config = dict(
    n_layer=8,
    experts_per_token=6,
    d_shared_expert=128,
    normalize_top_k=True,
    balance_bias=False,
    init_std_router=0.00708,
    lr_router=0.000962,
    vocab_size=16384,
    norm='rmsnorm',
    tie_embeddings=False,
    optimizer='soap_variant',
    lr=0.00537,
    seq_len=512,
    dataset='wikipedia_en',
)
Below are experts of layer 4 (counted from 0) of a mixture-of-experts language model. Rows are named router (the router's row for the expert) and show model dimensions 0-127. Each number is 50 + 15 x the weight over its row's rms, rounded and kept within 0 to 99.
After each expert's rows: "mostly gets" lists some tokens that are sent to it at least half of the time. This comes from a sample of Wikipedia text that the model never trained on.

# expert 98
router:65 33 43 61 40 56 54 25 59 61 39 50 68 50 40 32 52 49 70 61 37 59 43 50 50 32 27 45 58 53 66 40 64 50 42 56 68 59 33 54 42 42 40 66 35 29 36 23 24 27 18 49 37 68 48 50 60 76 53 60 48 66 65 64 77 52 28 76 38 44 56 36 58 30 82 33 36 71 51 68 35 49 76 31 50 56 71 54 32 44 71 43 32 46 84 28 34 35 56 28 71 35 45 27 51 53 80 54 56 36 56 45 62 54 68 62 39 50 60 35 56 50 42 34 57 46 52 46
mostly gets: " century", "–present", " ago", "-century", " centuries", " recent"

# expert 113
router:62 32 42 58 45 56 45 36 70 74 47 48 51 44 28 47 50 54 74 57 23 62 39 53 43 46 30 51 66 40 64 35 63 51 44 46 84 49 33 64 44 51 39 70 44 43 27 19 35 34 29 51 31 81 61 54 47 87 60 55 53 60 66 78 73 44 31 77 24 47 61 38 48 49 73 21 49 57 45 72 36 49 77 31 51 52 69 55 37 36 76 51 29 46 75 47 47 46 50 22 71 30 33 24 50 54 83 47 52 48 30 48 50 52 62 64 34 59 52 28 68 37 41 27 60 53 53 51
mostly gets: "09", " century", "08", "07", "–present", "06"

# expert 108
router:40 41 47 45 36 53 71 46 44 53 42 23 68 53 30 52 37 64 73 20 31 64 41 47 38 24 45 32 68 63 66 51 36 60 60 32 79 47 45 60 70 53 57 37 49 80 48 52 41 73 42 56 50 58 69 55 35 69 38 30 68 85 54 60 59 60 29 57 39 66 90 54 55 29 59 47 22 37 34 69 34 35 58 23 49 25 70 58 81 70 56 69 30 41 66 66 55 49 32 63 66 51 35 55 63 39 76 64 43 23 57 48 29 33 43 77 52 53 54 59 68 45 49 49 67 66 21 82
mostly gets: " al", "Al", "ux", "vent", " Diego", " Rio"

# expert 94
router:42 50 23 40 38 48 82 21 57 51 42 41 72 29 40 39 45 24 61 65 24 50 17 49 34 46 66 45 72 58 64 52 58 76 75 50 63 46 40 49 45 46 41 71 49 59 36 15 48 76 50 55 43 34 78 55 46 52 64 28 61 56 65 68 59 49 37 65 79 67 72 27 63 38 45 34 52 61 64 54 81 46 56 36 21 32 45 52 48 51 39 55 51 46 63 44 45 61 75 32 58 48 47 59 40 43 53 63 37 52 16 54 54 48 52 36 49 50 45 39 49 47 33 52 57 21 41 34
mostly gets: " km", " based", " mi", " located", " born", " died"

# expert 57
router:52 57 29 36 26 59 65 25 45 35 54 48 78 58 46 41 46 62 49 69 47 52 39 35 55 27 45 58 51 77 76 48 54 66 53 54 41 58 42 36 21 44 52 47 48 71 45 34 32 43 43 44 45 65 36 74 19 56 62 48 67 00 66 47 63 42 59 82 81 67 53 82 31 31 60 35 33 26 50 72 58 32 57 46 28 42 63 65 59 62 57 53 60 49 55 51 52 44 65 59 56 44 43 42 33 14 58 54 46 73 68 45 61 65 65 27 32 44 32 59 61 46 32 08 58 31 44 52
mostly gets: " latter", " way", " whole", " portion", " decade", " result"

# expert 18
router:62 64 74 44 34 32 65 47 74 59 51 45 64 62 52 48 31 37 66 56 33 47 42 48 18 48 55 41 41 58 89 46 52 67 55 36 44 60 71 68 61 64 61 47 55 73 43 51 32 56 33 54 37 56 62 49 25 77 62 39 54 24 52 63 42 55 48 57 49 61 48 67 34 41 80 44 35 40 23 79 51 37 76 05 52 24 73 70 64 33 24 59 66 30 49 25 33 55 54 54 73 62 32 53 38 21 30 40 42 36 41 35 64 52 53 61 58 30 55 51 29 56 30 24 76 37 56 75
mostly gets: " San", " Ul", " Ar", " Ju", " Ak", " Sar"

# expert 26
router:59 66 21 51 19 51 34 33 48 49 43 43 46 61 52 56 46 54 57 57 59 63 51 00 66 62 67 57 57 60 51 57 77 82 68 45 45 64 30 63 53 47 27 56 49 53 31 25 49 26 29 56 41 40 48 55 42 69 49 16 51 05 70 58 61 63 72 87 43 48 62 71 33 41 69 28 40 54 61 55 37 65 67 47 33 36 78 74 44 61 56 89 44 66 64 69 51 72 89 49 63 58 25 46 30 38 52 52 48 40 47 74 69 52 52 44 42 57 30 32 64 53 68 48 77 43 32 59
mostly gets: " film", " album", " school", " station", " game", " company"

# expert 68
router:12 65 54 40 26 53 69 53 55 52 30 14 62 40 53 15 68 52 56 56 59 37 46 52 55 47 71 53 63 57 73 30 63 40 53 25 54 62 45 77 47 77 37 39 22 54 63 44 36 45 50 93 53 72 63 42 14 58 77 25 67 30 39 56 44 50 50 66 54 49 66 33 39 69 42 62 36 62 58 60 37 40 66 39 51 45 79 48 66 36 55 70 37 57 51 54 39 49 89 43 57 38 46 50 51 51 60 35 54 36 29 47 70 48 77 59 57 38 44 57 34 38 36 45 46 28 61 66
mostly gets: "ugg", "ig", "ün", "unn", "g", "agg"

# expert 116
router:45 69 52 34 35 21 70 41 65 50 42 54 50 33 28 43 48 62 76 67 43 53 62 43 40 18 39 31 55 49 44 49 50 72 69 33 38 42 28 51 46 30 57 50 60 55 49 54 49 61 54 38 27 42 54 49 44 61 62 52 62 45 72 84 67 59 38 35 67 32 61 53 80 24 84 41 57 55 43 61 48 34 65 44 43 24 41 46 67 46 69 39 52 56 69 44 41 65 48 20 77 66 39 32 45 54 78 63 27 34 60 33 58 45 61 51 64 48 59 41 64 51 50 26 63 43 32 49
mostly gets: " American", " British", " China", " German", " French", " Indian"

# expert 82
router:82 46 34 52 36 37 61 39 63 60 37 52 67 50 29 21 50 50 83 51 37 46 43 43 65 59 65 55 46 68 90 48 64 52 63 53 53 73 88 73 49 74 63 71 17 42 45 45 13 51 48 61 64 53 73 48 41 66 64 43 80 29 53 55 55 43 43 55 66 68 51 70 35 60 45 52 42 29 55 70 34 29 61 41 50 40 95 64 51 43 33 45 47 33 74 66 61 63 81 59 61 38 42 39 59 44 52 48 65 40 17 54 76 48 65 66 60 35 42 35 46 24 26 52 55 37 77 57
mostly gets: " tr", " sk", "-st", "-m", " br", " r"

# expert 90
router:27 47 59 46 46 36 58 35 56 44 45 53 47 20 45 49 39 56 72 57 25 27 46 47 20 24 39 30 44 39 35 55 54 72 78 52 51 35 55 56 55 47 49 56 62 45 38 77 52 46 45 56 47 64 83 59 36 63 61 58 68 19 71 61 50 47 50 65 70 43 64 45 74 30 76 55 48 64 43 67 50 33 69 53 48 33 52 54 66 65 69 68 65 32 55 23 53 52 71 23 85 58 55 37 37 22 57 60 36 55 22 66 51 35 63 57 40 24 61 36 72 51 59 24 40 60 30 66
mostly gets: "ford", "ville", " Boston", " Angeles", " Scott", " Washington"

# expert 12
router:68 52 50 56 42 32 71 37 99 55 46 47 51 47 51 44 46 50 68 49 35 25 49 32 39 50 53 35 55 42 50 43 55 54 61 54 40 63 80 76 72 60 48 53 49 63 45 70 39 58 44 58 47 56 78 58 28 58 51 41 62 09 47 48 48 44 38 64 58 75 37 52 38 40 79 33 40 56 36 68 67 37 67 40 58 25 63 77 67 50 38 69 78 28 50 27 47 57 59 33 81 36 54 39 40 10 31 51 32 49 25 43 57 40 51 59 38 18 58 43 28 39 42 23 63 53 31 61
mostly gets: " Har", " Ly", " Sch", " Nik", " Gre", " Matt"

# expert 54
router:40 07 30 49 33 41 50 12 56 43 35 55 30 41 63 58 18 27 76 58 42 19 41 46 26 22 28 55 40 60 96 45 83 55 51 55 72 41 50 59 59 38 57 46 34 38 44 47 54 44 20 63 31 52 62 61 46 66 66 50 66 08 64 43 54 47 59 87 47 82 51 50 36 66 42 19 53 34 60 33 48 43 44 38 43 43 56 76 44 33 50 48 58 51 66 48 44 44 51 22 55 51 28 38 50 38 40 35 32 55 35 37 48 58 46 72 77 28 66 53 57 49 32 48 50 38 38 55
mostly gets: " Total", " Coordinates", " %", "|---|---|---|---|---|---|\n", " Length", " Candidate"

# expert 99
router:41 53 56 38 40 38 47 56 85 39 41 47 57 18 67 45 57 37 99 52 33 28 54 28 34 49 49 43 73 40 39 54 33 47 77 20 36 77 59 41 35 56 41 71 48 55 62 58 49 44 22 56 49 52 79 47 51 49 54 18 62 53 62 70 59 60 58 51 53 59 86 33 69 28 59 51 43 57 29 68 60 23 61 57 57 44 31 47 51 67 74 60 53 18 63 36 60 60 63 20 74 43 67 33 45 24 67 51 30 55 36 64 28 37 73 50 37 46 55 40 66 52 54 37 60 48 41 49
mostly gets: "ić", "aki", "ović", "mond", "ifa", "ami"

# expert 93
router:49 34 42 46 31 30 51 50 53 57 59 37 54 66 44 49 37 52 49 55 38 29 66 37 40 22 28 53 75 50 66 51 41 45 60 27 62 69 77 57 57 47 42 69 80 49 49 65 24 55 23 56 53 70 64 66 08 66 45 51 64 29 72 45 52 57 17 83 76 74 60 76 68 67 62 55 22 70 34 52 53 33 69 41 55 27 52 55 42 62 45 74 70 17 63 15 45 46 67 56 74 37 28 47 35 18 58 39 36 48 43 25 65 40 72 37 73 41 58 58 63 54 39 13 40 41 49 73
mostly gets: " Sand", "And", " Battle", " Living", " Love", " End"

# expert 13
router:49 53 47 38 30 26 52 33 60 46 49 51 59 23 39 28 25 68 80 84 50 47 46 51 42 22 62 53 50 60 43 60 64 68 50 32 57 37 42 55 33 61 60 57 53 46 45 45 50 42 47 30 35 45 55 60 58 67 75 59 65 54 83 67 52 41 59 37 63 40 57 67 64 36 87 42 50 60 42 80 45 45 77 48 46 04 54 71 58 63 62 49 60 57 46 37 37 36 37 30 86 64 20 45 36 52 71 67 37 22 47 44 72 46 66 64 61 32 51 21 45 51 52 30 63 67 38 57
mostly gets: " York", " States", " China", " France", " British", " American"

# expert 55
router:78 68 29 29 52 65 45 44 54 51 27 59 64 52 34 09 19 58 65 61 61 49 57 00 62 43 33 44 71 54 42 46 62 65 83 37 61 29 58 41 27 58 43 54 51 41 28 53 33 32 48 49 44 28 70 54 52 65 51 27 64 25 55 63 45 69 59 73 37 41 55 77 34 35 74 52 45 60 65 47 54 29 73 48 68 42 52 35 50 46 68 94 51 66 64 53 52 63 47 42 72 61 27 37 50 40 58 71 39 54 48 50 68 59 60 49 76 41 41 54 64 42 63 43 61 35 46 49
mostly gets: " member", " player", " children", " men", " members", " women"

# expert 91
router:44 40 29 50 25 40 44 37 58 53 36 49 40 67 44 40 46 27 49 36 41 71 30 43 35 42 55 44 72 67 57 37 84 89 58 49 62 38 57 61 62 30 26 48 47 48 22 17 45 51 42 66 51 77 73 47 40 56 72 38 60 29 68 69 55 41 41 73 59 48 67 50 50 58 46 37 54 55 44 69 40 51 57 21 35 40 58 73 68 43 39 70 55 55 63 63 54 50 80 28 59 42 25 25 44 37 61 63 33 52 37 73 46 36 45 60 31 43 30 51 46 34 53 63 90 38 50 35
mostly gets: " guitar", " play", " hard", " lb", " vocals", " points"

# expert 117
router:87 60 46 50 43 29 64 47 71 59 41 60 65 59 38 23 40 55 90 86 42 41 38 46 59 56 67 43 50 48 63 50 45 58 72 41 59 28 31 64 42 38 52 61 45 60 60 29 31 47 45 59 42 32 47 46 28 54 58 34 50 35 60 65 67 61 57 51 42 60 74 62 33 23 63 64 57 59 31 84 55 66 52 53 14 47 48 55 47 14 24 51 48 67 53 52 35 64 66 16 74 43 41 53 47 52 66 42 42 31 35 35 51 32 44 69 37 27 43 49 30 50 34 42 90 44 62 30
mostly gets: ".S", " St", " Jr", " st", ".C", " sq"

# expert 29
router:49 57 21 59 34 35 40 40 39 53 40 50 47 65 52 46 40 31 54 68 57 66 35 36 49 39 66 36 73 48 41 69 61 53 54 43 57 23 21 57 39 28 34 65 49 40 29 05 33 55 18 46 20 45 64 46 43 65 48 25 45 36 66 63 50 62 54 69 64 55 94 68 69 29 60 57 40 54 53 29 47 50 56 51 38 38 58 59 42 46 63 75 27 56 62 67 54 46 91 20 84 66 25 43 29 46 89 57 29 51 49 51 65 52 42 49 50 51 45 56 75 54 53 17 91 45 49 40
mostly gets: " kW", " Racing", "weight", " routes", " Airport", " Cemetery"

# expert 125
router:71 53 62 51 34 37 79 35 76 38 51 36 46 48 51 50 29 41 69 68 45 50 34 42 37 51 47 43 45 60 76 53 47 64 50 43 47 31 78 89 62 43 57 49 45 50 41 40 40 51 40 78 39 45 86 42 40 74 49 21 50 13 58 61 44 56 60 72 60 51 55 56 41 46 74 44 35 44 22 61 63 19 56 41 36 31 63 54 72 44 28 67 38 12 52 44 29 75 75 44 90 67 38 41 44 28 44 39 43 43 46 49 58 60 43 63 64 42 48 43 37 58 37 45 99 47 31 58
mostly gets: " Ar", " El", " Par", " Ad", " Bal", " Har"

# expert 78
router:53 46 56 50 45 34 74 00 52 34 31 41 35 46 39 40 63 56 49 55 62 35 64 38 26 44 58 48 36 63 55 64 77 90 44 45 63 42 49 47 70 65 49 54 39 30 14 38 52 55 60 53 31 52 67 75 40 44 38 56 65 49 44 60 26 41 53 69 70 41 47 74 59 63 72 34 23 42 55 64 78 46 50 41 42 46 57 51 44 22 66 50 62 22 56 45 52 57 58 34 46 53 65 27 56 45 39 42 48 69 64 58 41 33 73 60 53 29 54 53 76 44 45 57 55 18 54 34
mostly gets: " known", " used", "ized", " found", " described", "ised"

# expert 69
router:67 42 25 57 40 68 64 29 85 47 49 42 47 56 34 24 10 66 70 54 36 65 47 35 46 40 42 39 21 87 98 40 66 57 49 51 77 45 71 82 45 52 46 60 18 48 45 69 41 44 58 65 56 55 44 70 55 58 40 43 78 19 47 51 40 34 37 70 58 46 40 54 33 47 64 25 50 30 17 62 64 40 39 30 48 41 65 67 46 43 33 54 62 27 53 38 34 41 63 42 55 48 31 44 34 29 42 45 45 42 44 42 68 31 54 43 49 22 41 63 48 49 38 36 65 45 80 33
mostly gets: " int", "-c", " rec", "Sp", " inv", " sc"

# expert 101
router:43 28 54 39 49 31 56 47 82 80 45 56 52 45 60 50 54 54 82 74 43 20 44 29 62 61 58 56 75 36 45 49 50 42 68 28 55 44 58 68 45 41 27 43 42 45 12 24 44 56 59 51 46 44 76 50 34 45 46 38 48 38 59 58 75 21 62 44 51 45 70 44 51 70 48 61 33 52 37 55 45 54 59 42 39 40 52 63 58 57 56 69 45 48 67 63 48 63 36 24 94 45 45 34 40 31 65 71 38 54 47 29 74 22 61 41 27 55 58 52 46 13 52 23 62 45 35 50
mostly gets: " Brown", " Jones", " Smith", " Wilson", " Williams", " Harrison"

# expert 74
router:44 55 24 49 45 38 40 11 47 51 15 45 48 62 46 48 45 48 47 55 54 55 74 41 44 41 44 43 47 65 51 74 70 55 54 41 45 53 41 56 27 67 24 64 49 49 37 44 39 39 48 49 24 55 59 60 40 74 46 35 67 29 59 73 53 66 62 71 51 35 76 77 58 50 48 64 30 53 60 46 59 60 35 54 54 49 59 50 34 69 77 62 48 56 59 51 57 43 81 47 45 47 32 37 41 11 57 30 34 38 58 34 65 40 66 38 39 42 39 69 71 45 72 47 69 27 49 45
mostly gets: "ement", " attention", " rate", "ation", "ization", " importance"

# expert 64
router:55 14 51 48 34 65 52 43 62 45 30 30 36 35 43 49 18 61 73 54 55 40 40 34 35 38 32 45 43 59 66 53 72 44 48 51 66 38 47 61 55 50 49 39 51 65 22 45 68 45 55 47 28 58 66 75 28 71 56 53 59 20 51 57 54 66 42 72 34 60 57 46 51 52 40 36 37 34 43 48 49 30 45 47 42 39 37 47 51 26 38 53 65 54 76 39 53 91 55 20 41 49 44 24 49 42 50 70 43 19 43 57 26 40 67 47 81 19 59 21 61 38 36 41 45 12 38 35
mostly gets: " National", " State", " state", " national", " public", " President"

# expert 95
router:58 48 21 47 36 36 70 15 74 33 35 49 36 30 63 40 30 42 61 44 42 55 33 48 03 16 30 62 60 71 47 38 89 66 48 57 59 29 34 48 55 49 68 54 39 43 59 45 22 46 30 64 35 47 83 74 52 56 57 45 48 05 62 53 47 66 50 73 64 56 53 47 55 29 42 31 36 64 56 39 46 26 48 25 42 42 45 73 62 66 52 61 37 50 64 39 47 60 63 32 83 68 27 32 20 41 54 41 45 56 18 38 36 48 51 46 67 24 66 47 63 63 56 13 49 48 18 42
mostly gets: " DF", " FW", " Candidate", " %", " Votes", " MPC"

# expert 84
router:67 60 67 40 42 45 60 58 83 60 36 55 55 29 58 49 58 47 95 51 42 50 51 45 28 47 66 25 69 46 51 53 28 52 44 24 27 73 46 48 44 47 55 65 41 43 62 66 47 48 35 52 33 28 81 42 54 49 57 32 55 46 60 82 67 69 57 55 50 60 81 37 52 28 71 57 39 61 32 55 65 33 84 47 43 43 54 62 54 37 59 51 52 37 65 50 61 55 71 22 69 38 47 36 43 46 75 44 17 49 41 59 44 47 67 57 59 47 59 72 53 62 42 51 84 29 44 40
mostly gets: "ić", "ı", "č", "š", "ović", "ji"

# expert 71
router:63 29 05 42 40 32 79 48 81 47 42 41 44 36 54 44 35 30 57 60 22 57 17 48 48 45 52 58 56 64 41 34 78 56 83 47 60 48 71 70 59 41 56 50 59 49 58 49 31 66 45 56 47 48 75 55 35 47 45 37 55 41 73 61 65 45 52 60 58 65 62 39 44 47 61 24 54 64 40 48 61 14 66 36 44 23 52 74 46 44 27 50 44 52 56 47 43 85 59 29 67 47 41 27 52 38 42 59 37 55 19 56 33 43 44 46 42 42 63 34 30 55 20 49 70 51 35 35
mostly gets: " MPC", " Nominated", " Formats", " Kitt", " Danny", "incumbent"